Below are experts of layer 3 (counted from 0) of a mixture-of-experts language model. Rows are named router (the router's row for the expert), down (a neuron's output weights, with its number) and show model dimensions 0-191. Each number is 200 + 30 x the weight over its row's rms, rounded and kept within 0 to 999.
Before each expert's rows: a language model's description of what the expert responds to. This comes from a sample of Wikipedia text that the model never trained on.

# expert 26
Description: Time and sports-count nouns after numbers or "the", such as years, season, weeks, games, round, in sports and career narratives; also "in".
router,244,207,163,185,204,166,200,215,223,224,218,187,193,216,188,190,193,218,181,216,213,169,147,218,198,189,227,218,179,228,186,185,168,227,269,196,223,199,213,147,169,229,252,264,160,217,194,184,183,235,173,182,207,216,217,184,155,232,153,194,219,219,185,195,248,218,197,209,192,240,194,177,305,180,180,171,154,161,125,264,207,242,201,174,232,191,173,230,184,195,202,190,192,248,152,219,133,255,201,211,165,146,203,175,182,166,197,226,210,208,186,230,206,199,203,140,186,225,239,253,215,221,244,163,143,161,172,218,143,156,214,211,180,173,221,228,177,224,238,198,251,188,181,218,204,228,240,187,161,179,182,219,205,202,200,159,204,181,203,202,224,189,234,119,249,157,195,186,211,230,203,206,199,182,207,159,215,201,188,166,244,241,162,262,189,173,208,172,162,187,208,195
down0,205,220,192,214,212,176,209,214,218,235,238,246,213,244,187,231,185,165,200,149,210,148,243,298,181,180,226,185,195,189,198,209,229,186,249,240,168,198,161,162,204,194,177,176,150,217,202,159,204,240,186,154,161,237,222,210,195,221,249,228,221,202,176,205,257,227,202,170,165,206,164,161,238,221,204,156,160,208,230,163,141,191,239,152,191,195,132,176,221,211,196,216,175,213,230,190,223,229,201,137,236,251,174,187,221,150,187,222,226,247,187,192,128,150,183,215,206,183,261,254,163,233,170,187,200,201,136,179,227,179,192,186,217,196,164,245,167,225,191,181,216,220,232,237,193,194,182,195,233,230,235,156,206,235,144,164,183,231,210,194,180,204,192,130,187,204,221,170,178,212,192,193,180,208,227,190,184,215,180,185,279,204,214,187,213,178,183,165,205,236,201,189

# expert 16
Description: Abstract nouns right after the/a, usually followed by "of": number, population, size, total, average, capacity, income.
router,205,189,204,158,234,188,192,223,239,233,228,190,232,208,207,245,202,212,151,232,209,190,173,175,235,165,246,238,171,179,255,175,176,194,212,190,239,202,170,188,184,215,242,214,237,204,196,157,208,224,200,161,192,167,185,198,168,212,198,220,125,199,164,174,201,220,200,200,177,213,208,132,264,225,215,167,213,135,181,231,227,164,236,180,277,228,163,206,232,217,184,150,186,228,196,192,208,197,195,221,187,219,169,165,158,171,217,206,211,205,198,200,186,226,173,206,243,207,190,249,249,227,273,220,260,177,178,196,208,147,214,195,161,207,209,187,216,166,243,210,213,153,202,198,141,124,234,144,154,206,200,208,240,214,192,215,199,155,261,146,210,159,225,136,192,228,190,185,179,191,224,208,237,220,225,245,230,221,164,145,231,206,215,174,180,197,225,205,186,174,262,207
down0,207,232,152,290,199,166,211,257,211,155,182,221,148,184,178,173,218,239,220,181,198,223,223,204,163,267,204,150,226,260,154,217,205,177,189,207,207,206,263,202,181,188,191,205,189,172,187,210,158,254,180,133,174,201,170,194,196,190,184,169,242,217,246,224,226,228,176,217,145,243,185,191,246,137,190,225,180,131,218,185,224,241,202,229,164,213,220,217,177,192,182,199,193,205,190,165,199,212,204,142,196,216,223,230,221,209,135,222,211,230,206,188,197,222,168,214,245,187,200,209,227,219,193,181,197,193,210,163,221,204,167,206,196,185,186,256,213,197,160,130,208,227,206,206,213,209,154,204,146,198,251,164,162,168,160,196,228,233,218,179,255,193,187,171,252,247,187,224,207,215,226,174,175,213,180,120,151,222,243,194,263,167,213,186,182,204,189,199,188,236,187,170

# expert 18
Description: Pipe separators in tables, mostly after a number, team, place or name cell, as in sports results and launch lists.
router,224,190,193,218,188,176,190,174,202,198,218,235,221,217,245,170,175,201,144,218,151,219,153,208,232,215,183,277,213,164,196,149,205,222,194,181,170,213,172,180,193,175,179,180,241,200,222,168,212,220,189,163,209,220,211,172,226,205,201,229,199,203,199,180,222,150,192,217,207,170,276,203,206,253,153,147,221,189,163,182,269,233,168,193,183,166,149,175,166,247,170,245,165,247,203,168,167,236,179,198,154,188,179,197,141,209,187,229,193,166,219,183,150,215,216,166,232,250,190,196,208,212,175,209,241,208,188,183,178,194,220,210,177,227,174,192,254,191,238,272,264,197,236,190,161,149,254,204,180,155,136,156,207,227,143,223,185,237,188,149,199,183,199,211,198,194,219,197,204,215,187,251,241,226,223,178,196,209,176,229,182,221,215,211,277,209,143,225,207,179,149,187
down0,179,220,201,235,187,209,195,197,177,167,209,210,183,256,144,204,202,196,192,153,194,199,227,185,250,198,187,230,192,178,191,194,152,166,241,215,185,203,249,193,235,258,176,171,176,192,173,217,193,206,233,264,239,190,202,225,205,238,237,145,220,173,174,190,166,208,182,250,211,176,221,178,213,233,186,203,222,194,263,185,172,250,213,172,203,208,193,223,172,218,207,164,211,228,230,185,242,163,210,205,180,218,216,187,179,217,137,258,159,184,199,199,229,221,230,193,250,188,175,145,217,235,161,198,198,172,181,197,132,244,190,224,163,227,218,231,215,210,181,131,121,196,225,220,244,210,258,253,256,85,187,181,182,202,214,251,211,218,177,201,172,185,219,213,177,159,171,181,199,202,166,168,161,204,147,192,195,230,208,212,187,251,189,196,223,191,228,200,193,227,184,267

# expert 21
Description: Common nouns for people or organizations after an article or modifier, such as team, club, player, school, company, band, citizen.
router,233,234,116,181,259,208,186,216,174,210,205,169,189,219,214,203,192,234,195,221,199,185,195,212,258,176,250,178,152,215,236,188,192,198,176,161,180,232,195,167,182,229,212,205,220,231,179,225,174,223,179,138,204,218,198,203,223,210,194,216,160,267,165,198,194,191,202,188,230,171,181,197,220,246,166,189,215,208,158,192,206,183,263,181,241,233,175,241,173,205,199,182,163,254,181,165,212,230,126,188,181,161,196,178,205,180,221,207,277,163,207,205,215,174,198,223,175,211,225,213,211,185,214,182,243,184,168,191,214,181,217,245,149,183,239,205,208,201,255,237,247,212,187,229,196,221,208,166,202,219,206,160,209,234,215,196,210,224,236,141,273,177,184,116,213,202,130,192,174,158,226,148,247,148,162,172,147,172,181,154,203,178,235,228,166,191,252,227,172,195,216,175
down0,210,211,203,189,214,212,194,207,191,183,133,170,182,177,189,100,227,154,208,220,162,210,166,211,146,229,205,217,206,180,225,151,205,210,163,185,148,185,220,166,217,222,191,199,208,194,176,160,174,169,274,244,191,217,163,180,208,161,156,214,181,188,242,168,228,192,230,226,244,200,206,276,170,132,187,224,215,209,159,138,257,190,237,245,143,236,181,211,200,238,193,193,224,195,234,219,184,179,229,190,240,236,248,144,238,223,188,143,175,200,228,226,209,171,218,203,204,221,189,171,219,260,195,174,172,174,175,181,198,211,162,201,243,218,266,193,206,183,177,194,170,173,132,190,183,189,193,197,204,213,176,205,188,171,227,222,206,215,202,251,223,189,192,205,158,190,175,232,219,210,240,195,216,165,183,207,182,225,114,206,170,176,221,176,146,206,150,236,216,201,174,168

# expert 31
Description: En dashes and digits in sports tables and results, like season spans 2005–06 and set scores 6–4, plus pipes.
router,198,217,244,222,207,240,190,157,215,208,248,192,194,231,218,215,175,256,162,155,201,194,190,175,158,168,219,182,178,211,177,180,194,235,193,245,177,197,189,202,144,232,229,223,211,184,163,206,218,236,219,205,221,186,251,214,210,208,151,155,211,218,189,169,189,206,250,177,171,193,165,172,231,183,188,219,180,192,145,169,240,243,205,170,199,165,182,201,149,229,205,230,173,241,149,174,228,221,230,176,194,154,202,176,157,131,191,173,207,139,220,227,185,199,249,220,180,205,170,247,186,178,222,165,189,236,201,219,97,196,221,179,185,223,153,224,202,145,193,204,256,167,226,267,190,219,161,208,209,100,174,152,225,154,192,232,217,196,204,159,205,229,224,167,236,163,206,175,216,180,224,190,212,179,184,230,190,228,216,159,222,251,191,222,203,211,245,156,173,179,216,202
down0,203,158,243,131,205,214,217,194,168,180,211,213,231,197,211,193,215,188,260,132,198,194,226,220,165,250,207,203,218,191,164,209,251,255,128,237,233,214,217,232,187,161,198,241,240,156,213,179,175,129,159,239,204,179,216,207,198,185,183,196,186,246,246,179,232,215,190,212,179,178,167,256,180,166,146,182,210,152,202,241,190,203,234,220,243,194,191,223,224,248,208,226,188,191,189,181,191,211,207,211,194,159,181,191,214,194,204,224,186,191,230,176,161,183,186,165,205,239,179,256,203,182,186,148,233,226,210,227,217,236,217,202,192,240,256,172,162,199,247,255,230,243,180,222,168,204,166,257,187,213,188,162,220,248,206,196,238,180,199,189,168,119,157,263,232,200,199,191,192,188,205,268,179,189,182,203,210,232,138,157,185,151,161,198,250,171,201,201,199,185,203,184

# expert 43
Description: Suffix pieces and whole abstract nouns such as -ation, -ment, -ing, investigation, treatment, agreement, usually after the or his.
router,207,192,159,187,204,177,198,190,225,224,199,190,211,222,232,200,234,209,123,190,220,172,179,201,191,217,209,186,174,160,240,128,244,179,238,215,255,202,195,147,180,231,237,215,195,234,202,155,251,218,202,156,190,157,166,215,196,174,194,182,181,224,175,190,139,212,207,186,193,213,223,200,219,222,179,214,215,197,202,218,214,188,235,179,247,215,133,213,205,206,149,182,186,256,173,181,206,218,197,196,183,162,121,176,176,132,202,204,163,190,162,184,169,219,190,163,263,207,229,231,191,208,218,231,197,241,191,166,178,136,199,175,176,228,220,182,251,166,225,179,206,167,236,212,112,155,226,172,162,217,180,176,212,197,150,223,195,151,227,215,151,210,193,147,201,199,150,184,215,228,198,231,237,238,197,284,220,215,166,167,246,148,223,178,195,148,193,194,223,230,205,217
down0,216,184,287,168,198,207,225,174,162,220,238,231,188,172,291,226,211,241,230,178,139,209,206,162,203,166,171,201,162,226,196,190,178,163,141,201,216,246,158,240,156,174,166,152,183,215,208,201,188,180,215,202,222,197,194,163,192,219,209,250,252,255,184,200,209,159,235,166,163,225,192,197,196,211,177,198,233,191,188,199,192,188,175,158,195,145,207,185,188,211,173,194,163,178,224,202,192,198,154,180,186,229,168,253,151,182,198,220,250,171,186,205,220,220,193,148,166,241,183,227,139,212,202,155,175,196,240,209,249,109,229,213,170,197,195,179,144,230,180,202,175,215,234,190,227,217,143,200,211,192,159,193,196,211,202,209,272,214,225,194,209,203,197,250,175,226,182,199,208,206,188,183,246,238,198,247,241,248,216,137,205,205,226,234,158,170,193,230,208,155,186,213

# expert 5
Description: Mid-word and final pieces of Italian, Spanish or Latin-looking names and words, such as Primit-ivo, José, memor-and-um, afor-ement-ioned.
router,238,193,179,209,207,215,238,199,195,215,224,210,174,229,208,231,239,208,176,188,194,225,177,154,180,192,208,166,173,240,208,198,200,179,209,206,236,223,217,153,184,158,205,181,214,187,190,195,229,199,185,188,182,232,150,221,182,211,238,240,193,248,141,196,121,196,207,167,194,207,204,143,215,205,185,173,224,164,200,251,261,225,183,193,235,169,132,180,185,244,158,256,243,210,209,194,165,209,238,227,166,180,155,187,169,158,233,205,222,206,192,151,152,270,224,215,222,209,163,236,177,157,218,209,169,273,268,149,194,227,208,232,205,207,242,227,237,176,272,209,202,229,213,199,205,209,236,216,243,219,145,181,228,206,204,171,172,158,238,228,219,152,235,191,195,212,174,199,188,228,188,218,263,182,205,252,224,156,211,221,213,195,231,209,230,128,196,187,253,178,223,197
down0,221,207,177,136,226,259,182,190,205,197,235,197,221,167,222,167,153,217,220,226,166,197,196,180,206,162,144,176,158,180,246,211,167,183,141,165,211,125,168,220,146,244,174,260,146,192,179,170,196,201,176,205,205,210,226,206,211,233,209,257,203,271,198,203,163,218,208,251,154,202,235,170,232,208,188,209,231,194,220,192,225,241,252,182,203,205,197,215,174,201,231,194,214,199,233,179,193,200,183,213,216,246,172,184,215,181,204,268,209,180,231,151,166,175,207,196,157,205,238,239,150,188,176,133,233,186,216,230,200,236,253,226,190,209,192,138,167,186,243,192,182,184,193,169,187,152,230,169,180,203,187,235,211,196,184,204,176,190,188,185,249,154,231,227,219,216,176,100,186,187,234,233,199,171,179,233,223,196,185,208,219,138,165,216,210,155,218,209,213,226,164,169

# expert 30
Description: Pipe separators in tables, often after a name, score or date, in sports, filmography and competition tables.
router,184,217,192,194,225,169,180,182,202,220,217,224,173,209,240,171,191,246,137,175,163,209,173,195,247,204,208,281,200,171,218,143,204,211,211,168,177,218,186,171,184,155,240,175,256,183,196,175,204,213,252,153,204,199,223,195,224,214,187,210,177,223,188,119,192,178,209,216,211,147,257,218,189,236,154,152,220,191,147,213,269,244,154,189,197,148,186,194,182,242,165,233,172,237,194,143,187,248,190,224,184,202,177,207,114,180,189,208,201,159,249,197,197,207,214,165,218,195,197,195,178,207,189,216,183,210,193,210,148,221,211,207,204,220,158,226,203,159,219,226,245,190,221,190,163,140,252,188,167,143,212,179,199,209,147,252,187,234,220,119,203,156,224,197,183,194,206,194,212,221,221,203,203,180,248,160,177,215,186,190,202,214,200,230,252,199,126,237,224,189,181,204
down0,224,189,215,193,201,208,203,155,159,224,204,222,185,222,236,169,159,175,192,211,195,202,217,219,183,258,189,182,189,215,186,226,154,146,199,174,213,172,184,232,210,187,194,234,191,192,177,205,181,180,170,197,161,281,137,190,221,198,218,241,288,172,206,197,217,160,193,172,124,191,222,207,230,209,252,182,199,227,241,229,225,187,165,218,191,169,172,177,192,198,163,230,176,164,195,214,236,211,165,150,180,223,225,230,227,222,154,194,158,225,205,203,225,164,168,222,184,230,258,241,227,181,194,220,156,227,219,197,242,256,111,188,212,204,249,181,157,191,202,204,204,245,233,198,166,188,216,257,178,230,184,173,179,168,230,168,200,168,204,218,171,231,191,225,151,192,204,230,151,187,202,266,252,141,225,196,203,195,159,213,227,182,243,200,195,144,188,266,211,240,219,186

# expert 29
Description: Common nouns for places, groups and institutions after an article or possessive, such as town, city, government, family, village.
router,226,186,157,157,189,190,171,169,160,194,261,202,215,234,208,207,249,223,194,205,165,195,175,202,250,214,243,203,145,138,190,157,164,214,203,157,220,198,199,167,183,216,235,197,212,264,197,223,195,231,235,167,214,169,240,183,235,178,206,182,199,247,158,189,183,208,200,224,201,231,209,200,190,220,180,220,217,219,164,248,200,187,206,172,252,235,180,179,209,147,195,202,149,261,189,157,196,208,165,219,212,170,121,177,241,167,206,224,224,175,247,198,168,155,237,221,187,207,185,181,207,218,215,240,188,220,202,162,223,210,226,230,129,209,207,200,255,192,212,277,231,172,198,217,180,198,164,186,179,206,205,124,193,236,169,194,197,234,248,209,207,218,158,152,218,222,105,179,165,241,200,250,225,162,203,187,175,151,177,214,221,170,205,215,172,243,207,218,180,197,162,162
down0,244,226,223,212,184,116,167,203,200,204,222,231,197,203,228,154,200,202,196,205,203,216,188,200,183,253,191,164,235,209,213,247,229,223,184,177,203,167,208,158,211,200,190,200,229,211,218,211,159,210,121,213,187,177,233,134,252,172,183,204,241,136,194,195,207,219,209,203,158,210,179,237,238,177,176,202,199,219,196,236,140,179,206,230,143,166,227,159,181,205,202,162,192,196,162,222,217,191,266,208,206,181,238,203,252,228,199,226,179,265,163,197,182,143,221,164,191,219,237,164,221,165,183,203,177,132,226,206,262,201,147,189,194,219,150,200,203,195,186,185,181,211,231,265,173,205,150,204,170,193,204,168,215,210,282,194,181,243,201,227,213,221,188,172,202,211,218,225,158,145,214,163,202,198,256,207,158,172,235,161,253,177,246,211,180,225,213,222,163,173,165,233

# expert 3
Description: Column headers and infobox field names in sports tables and lists, such as Rank, round, medalist, match, Team, Current, defending.
router,240,232,182,190,219,200,193,209,245,243,221,238,213,209,206,208,161,244,190,258,214,170,159,143,186,187,200,195,175,214,199,192,169,248,193,255,172,188,178,126,188,206,204,225,224,206,186,173,178,205,173,171,210,194,157,149,154,228,199,199,211,245,147,193,232,165,220,131,211,206,183,176,257,179,178,213,185,183,161,218,199,209,213,178,239,185,171,265,204,195,207,234,227,220,154,211,180,241,200,224,162,162,184,187,194,162,212,198,223,194,173,185,180,172,162,185,189,205,218,252,170,206,251,195,176,169,205,169,195,171,197,187,179,203,234,205,160,209,248,217,209,156,227,306,199,162,194,208,143,170,229,201,177,177,233,209,237,193,197,168,169,186,209,138,230,218,139,190,174,133,224,227,211,158,152,217,165,230,192,175,251,235,171,269,193,200,238,155,232,204,204,193
down0,204,243,211,246,220,192,212,161,235,148,159,202,197,174,165,178,271,163,145,173,194,162,191,204,211,213,145,192,234,203,215,165,176,206,169,256,211,221,208,190,240,155,217,164,147,188,211,218,219,218,203,135,177,227,192,155,237,125,187,179,245,193,252,182,217,201,210,190,176,213,178,230,187,137,216,204,225,236,195,210,211,154,179,192,197,218,272,185,252,211,206,215,232,156,148,220,138,180,192,193,188,247,195,195,219,211,200,206,212,170,212,194,201,248,190,192,171,217,159,175,165,236,164,160,201,174,167,223,255,183,221,143,206,245,200,237,207,187,190,179,177,250,212,182,168,211,169,199,208,198,238,286,230,202,201,184,185,141,205,210,200,190,234,142,170,281,189,164,195,197,200,192,232,153,174,191,198,181,159,193,196,179,176,200,234,217,191,174,236,234,216,230

# expert 58
Description: Plus/minus signs, decimal points, thousands commas and dashes inside table cells of election results and league standings, like +6.2, 5,942.
router,178,181,229,188,208,221,194,129,183,218,266,178,257,198,202,242,196,214,176,172,138,232,164,232,173,185,187,185,157,175,192,150,216,235,193,172,195,183,197,209,146,218,178,238,220,174,226,192,168,208,206,135,190,236,203,190,172,209,188,164,160,197,162,214,202,177,239,167,187,247,195,192,214,218,227,188,221,176,147,177,231,198,215,180,205,233,178,225,222,183,209,190,167,242,188,172,195,227,172,243,216,227,218,203,205,187,181,199,214,169,204,212,173,164,150,176,175,272,173,252,201,198,218,165,250,179,214,251,180,160,225,195,191,181,178,272,214,178,233,253,252,197,242,229,145,253,198,209,144,166,204,218,174,230,170,230,210,198,201,182,195,210,206,142,217,176,150,184,186,228,145,161,265,235,127,213,186,191,221,143,218,223,156,219,206,213,193,129,212,189,211,188
down0,152,233,237,161,202,211,245,221,207,170,150,204,225,165,204,216,201,137,192,201,167,203,202,212,239,190,223,190,213,226,191,204,147,184,124,227,243,208,191,225,217,169,199,227,226,205,221,179,193,158,237,180,182,248,163,212,222,209,210,218,205,171,209,238,220,172,237,269,180,182,192,197,157,214,225,159,233,239,216,176,184,223,181,214,180,234,270,194,241,220,222,232,205,177,165,178,259,185,156,220,274,224,254,278,194,182,179,218,214,216,137,228,181,232,101,257,202,215,208,173,201,227,187,202,209,202,189,221,223,192,212,202,199,213,175,190,208,195,238,204,197,186,178,190,176,214,232,246,162,143,230,218,215,177,190,218,239,268,185,259,245,165,235,211,205,207,226,262,231,179,179,191,213,180,220,198,221,207,183,224,187,250,198,133,172,198,167,199,230,213,208,228

# expert 36
Description: Nouns for people's roles, mainly in sports and politics, such as coach after head, player, president, champion, director, politician.
router,225,217,159,167,224,178,171,236,179,209,245,222,207,227,189,187,195,228,174,199,179,236,185,208,222,205,208,188,167,188,179,152,197,234,186,231,183,223,182,157,179,218,218,169,237,253,188,221,194,233,173,165,210,215,177,214,176,207,190,177,149,303,154,156,197,211,205,225,215,173,208,181,273,169,173,189,181,218,125,166,233,242,200,167,271,189,182,253,139,209,218,196,182,278,218,209,203,222,194,203,160,162,193,181,194,156,260,197,235,182,202,201,225,162,191,236,190,216,204,210,108,202,204,169,214,182,190,197,209,188,206,227,135,156,231,187,195,174,201,227,214,169,184,219,190,220,192,196,211,188,205,148,230,153,235,181,233,221,218,120,212,154,252,183,222,175,194,183,191,178,223,154,202,172,195,110,199,210,215,154,221,175,221,200,170,197,193,221,202,194,161,189
down0,225,195,208,191,181,251,227,174,219,206,165,186,242,212,188,226,264,164,246,190,240,165,154,222,196,188,190,216,225,210,155,246,173,155,189,206,229,195,171,167,213,175,157,195,161,178,221,168,163,209,200,166,211,230,213,192,247,114,204,247,270,177,177,196,240,160,229,128,149,233,194,194,210,204,211,190,191,219,200,174,221,158,221,151,231,162,195,159,151,224,223,221,190,175,229,254,209,204,131,202,172,147,234,193,201,197,208,201,217,187,159,177,180,207,219,175,199,211,212,222,231,153,213,186,192,234,231,244,224,190,179,152,245,223,206,228,249,197,175,229,241,214,252,206,210,170,196,200,146,253,169,211,239,200,216,199,209,170,229,200,172,170,209,214,152,224,190,100,276,189,198,214,224,190,183,209,231,183,207,187,234,222,212,176,215,208,182,195,196,197,160,157

# expert 2
Description: Dashes and table pipes that open a new line or cell in lists, infoboxes and tables, e.g. "- Succeeded by", "| Narasimha"; also = headings, See.
router,222,213,210,238,195,155,215,213,162,208,249,153,215,191,235,195,212,233,153,170,171,244,202,214,198,173,204,251,197,197,195,150,228,182,176,194,212,195,218,180,170,163,230,204,232,226,217,206,219,248,223,201,229,163,193,172,224,202,228,170,154,214,184,127,165,186,179,202,248,203,230,184,195,167,189,192,151,165,210,280,228,219,170,192,227,156,155,269,210,164,139,270,161,247,223,140,210,206,190,236,185,226,189,179,200,182,219,212,212,118,239,203,211,169,220,206,182,165,167,203,176,198,192,240,244,254,233,240,138,242,244,184,213,219,141,259,173,181,211,188,186,148,225,215,135,194,210,180,186,154,192,205,208,164,161,192,188,194,233,176,192,197,214,202,181,221,229,191,170,212,223,162,200,206,181,200,203,157,156,196,238,182,215,244,227,195,178,204,186,159,160,177
down0,173,177,185,161,182,166,212,177,200,214,214,202,192,256,206,193,156,202,202,209,216,195,121,228,228,229,143,139,169,195,189,247,219,180,179,254,187,214,190,185,246,229,153,216,204,213,250,215,215,206,156,264,217,179,203,145,213,203,170,202,226,196,228,218,175,217,183,212,240,215,195,238,189,231,187,227,226,204,191,213,238,144,209,253,156,184,245,191,162,207,176,218,196,201,186,247,211,180,212,162,196,228,194,220,203,237,264,195,176,193,172,171,223,179,211,209,169,215,186,247,179,219,222,201,178,199,207,175,229,225,185,214,184,248,148,194,273,176,201,261,204,222,191,211,164,159,190,156,165,255,171,215,239,236,234,222,192,193,158,193,238,170,120,251,218,196,186,277,207,203,200,177,218,237,142,199,158,148,240,227,209,210,173,228,212,162,239,229,147,173,198,182

# expert 7
Description: Sentence-opening The, This, Its, His, often right after a period, as in "The album was released", plus chronology separators.
router,223,159,228,246,158,161,153,184,206,270,258,151,189,213,271,216,234,243,196,216,236,220,203,235,198,217,233,198,190,217,218,165,213,212,209,209,264,181,167,203,175,188,212,229,189,160,151,166,207,209,170,190,231,213,217,200,189,188,249,165,133,236,181,189,197,196,220,140,266,220,249,204,230,195,140,210,179,208,191,172,218,216,184,185,228,196,178,201,194,172,182,251,222,210,214,254,260,191,203,174,158,184,144,168,178,187,181,148,186,183,241,195,204,213,227,204,229,207,181,207,152,168,207,237,216,242,176,224,134,164,239,198,193,203,157,243,191,223,170,274,171,198,204,189,168,185,181,234,171,207,180,202,219,171,190,214,215,182,185,160,186,202,184,144,208,181,205,183,144,260,224,211,225,185,266,162,198,184,159,217,180,166,211,237,185,180,143,165,218,200,221,227
down0,159,170,177,242,266,178,200,178,171,178,179,190,195,190,177,179,192,195,163,194,214,221,147,218,245,222,178,215,230,184,186,134,165,270,233,199,213,212,235,196,196,186,202,191,246,177,213,171,228,203,196,191,168,163,220,197,188,200,210,228,148,266,233,174,195,156,201,162,269,201,190,206,176,254,202,192,223,180,191,195,177,239,221,150,226,240,194,222,213,225,237,206,228,221,220,215,219,212,242,168,214,155,200,167,198,185,197,236,210,178,203,192,144,239,223,210,218,179,197,185,196,167,221,199,220,156,200,183,187,183,235,216,199,234,202,168,205,186,274,176,228,165,189,233,230,226,198,214,172,153,198,204,213,234,215,239,266,182,200,180,210,207,287,178,204,183,172,153,251,191,267,190,174,290,211,165,165,242,172,161,254,196,226,154,187,178,200,230,258,172,184,250

# expert 9
Description: Paragraph breaks and heading markers between sections, such as period-plus-double-newline, == heading signs and blank lines before new sections.
router,225,115,191,209,171,138,209,152,209,262,187,215,205,244,221,240,224,236,150,194,240,179,183,186,250,204,238,212,122,224,237,210,163,195,229,180,200,214,154,163,176,220,167,214,175,188,194,160,226,200,151,207,220,233,179,206,179,214,184,192,219,231,162,160,201,169,230,219,179,205,235,168,216,225,194,243,214,225,207,191,168,184,175,180,211,199,162,254,194,221,147,225,189,281,191,194,224,240,243,171,198,192,186,170,212,202,214,212,183,197,170,214,231,216,218,176,175,246,233,218,137,187,230,152,223,264,220,206,179,161,239,215,189,212,191,225,192,247,183,213,225,143,206,237,236,148,217,203,203,180,185,158,225,149,198,208,235,226,229,177,230,162,223,206,192,162,191,188,163,205,180,215,187,163,188,194,196,159,150,224,252,151,186,174,150,187,235,169,279,202,205,188
down0,170,204,194,221,199,199,243,208,171,162,198,200,222,172,167,178,177,153,188,199,217,199,167,145,228,176,164,192,187,165,180,174,179,182,164,203,165,224,215,159,162,200,201,195,243,192,194,218,225,187,199,260,180,208,209,191,195,179,197,231,150,208,179,188,181,166,212,170,189,212,205,206,242,216,235,163,135,181,170,142,209,182,202,208,208,221,129,206,211,191,186,219,214,165,207,234,152,237,192,171,205,126,213,218,198,163,238,231,328,208,189,201,208,149,190,229,225,258,199,183,201,163,255,208,267,257,217,236,196,210,173,193,199,220,144,165,171,199,237,201,219,217,221,178,212,223,179,181,129,204,164,203,180,204,170,252,206,179,200,216,173,198,213,175,226,207,235,217,236,199,264,210,192,201,229,178,139,125,121,196,211,215,220,216,211,244,185,217,211,163,201,166

# expert 27
Description: Digits, dashes and table pipes in football results and stats tables, such as match scores 1-1, years like 2015, U17, Cup, Serie.
router,243,187,214,178,179,184,152,201,130,251,203,177,202,233,215,184,163,237,153,172,175,138,189,158,150,163,174,160,170,218,252,188,190,216,164,211,198,196,184,154,146,200,264,178,202,213,158,176,238,206,228,157,206,160,191,173,185,215,177,189,197,201,190,145,222,136,234,194,190,194,229,213,245,219,131,196,196,194,144,176,171,213,185,176,199,177,155,240,180,230,184,239,192,226,112,174,221,207,168,234,189,139,229,196,215,146,195,203,234,201,198,214,197,220,253,196,209,184,195,187,184,177,228,177,188,190,214,213,99,230,249,220,220,192,199,232,177,204,195,221,247,205,210,230,138,204,195,217,224,143,193,182,171,176,205,204,239,212,212,164,201,203,209,225,214,202,199,181,178,214,258,220,198,150,177,202,208,236,215,149,248,206,199,235,211,147,236,188,170,201,230,177
down0,227,199,233,182,237,158,190,200,178,189,208,216,194,183,165,196,163,243,178,181,143,120,213,233,186,171,202,193,208,202,233,156,175,217,244,231,194,202,154,170,213,227,257,240,176,193,177,225,203,256,207,197,232,210,231,178,211,226,235,164,179,217,169,195,251,233,228,255,172,204,203,193,234,246,189,221,219,241,204,178,216,209,188,190,213,159,251,268,242,202,200,208,187,159,252,177,161,250,231,178,197,167,165,178,250,215,229,218,221,210,169,185,178,189,213,202,215,215,236,180,193,240,186,171,223,259,245,199,180,199,288,240,207,188,227,260,183,185,192,200,209,136,229,211,207,234,189,139,194,123,194,195,221,244,197,221,241,226,200,167,203,230,249,176,204,225,165,172,229,241,195,206,263,180,218,158,183,178,229,201,206,223,165,202,185,185,170,158,159,159,232,206

# expert 57
Description: Sentence-ending periods and decimal points, including closing ). and .", plus decimal dots in coordinates like 53.1092.
router,225,188,220,210,162,232,192,213,177,258,231,177,205,210,215,225,193,212,115,156,190,201,197,152,242,219,169,195,123,205,190,224,198,210,249,157,205,228,208,191,161,239,227,164,154,192,231,237,183,223,151,208,221,204,223,213,238,173,179,180,135,178,160,183,176,160,201,201,238,186,164,161,188,234,222,199,187,147,224,186,229,229,247,184,221,236,167,191,178,204,158,206,216,233,169,170,209,235,131,221,204,216,220,191,178,187,220,190,175,171,190,208,203,201,154,192,188,267,177,201,183,224,173,197,263,215,200,177,175,171,218,227,183,206,253,230,186,134,204,196,193,249,219,205,158,225,221,148,209,227,122,188,201,225,193,164,211,132,178,132,180,207,180,162,218,138,176,186,159,187,219,240,208,227,257,202,242,185,205,179,190,199,135,215,192,224,241,194,195,189,199,227
down0,237,169,228,176,175,188,166,228,224,215,217,216,196,213,197,175,228,201,202,215,191,185,181,157,209,204,188,178,150,159,240,181,185,259,228,192,163,131,156,164,209,171,147,214,256,175,195,195,137,215,174,197,221,231,174,237,181,200,211,176,178,204,180,202,212,164,257,241,178,184,224,210,234,195,203,210,271,190,139,204,200,166,201,144,201,190,189,174,176,194,141,243,130,186,211,193,218,158,215,171,167,221,218,175,220,194,263,226,233,191,213,241,181,200,235,194,194,225,207,223,222,145,198,220,187,220,178,188,192,187,219,230,142,219,190,197,164,195,193,302,168,177,162,233,189,246,202,224,265,199,177,185,215,171,244,185,198,198,226,183,176,170,224,157,212,152,155,142,168,225,188,211,231,168,190,221,165,211,160,176,173,251,222,191,161,201,213,221,253,169,236,161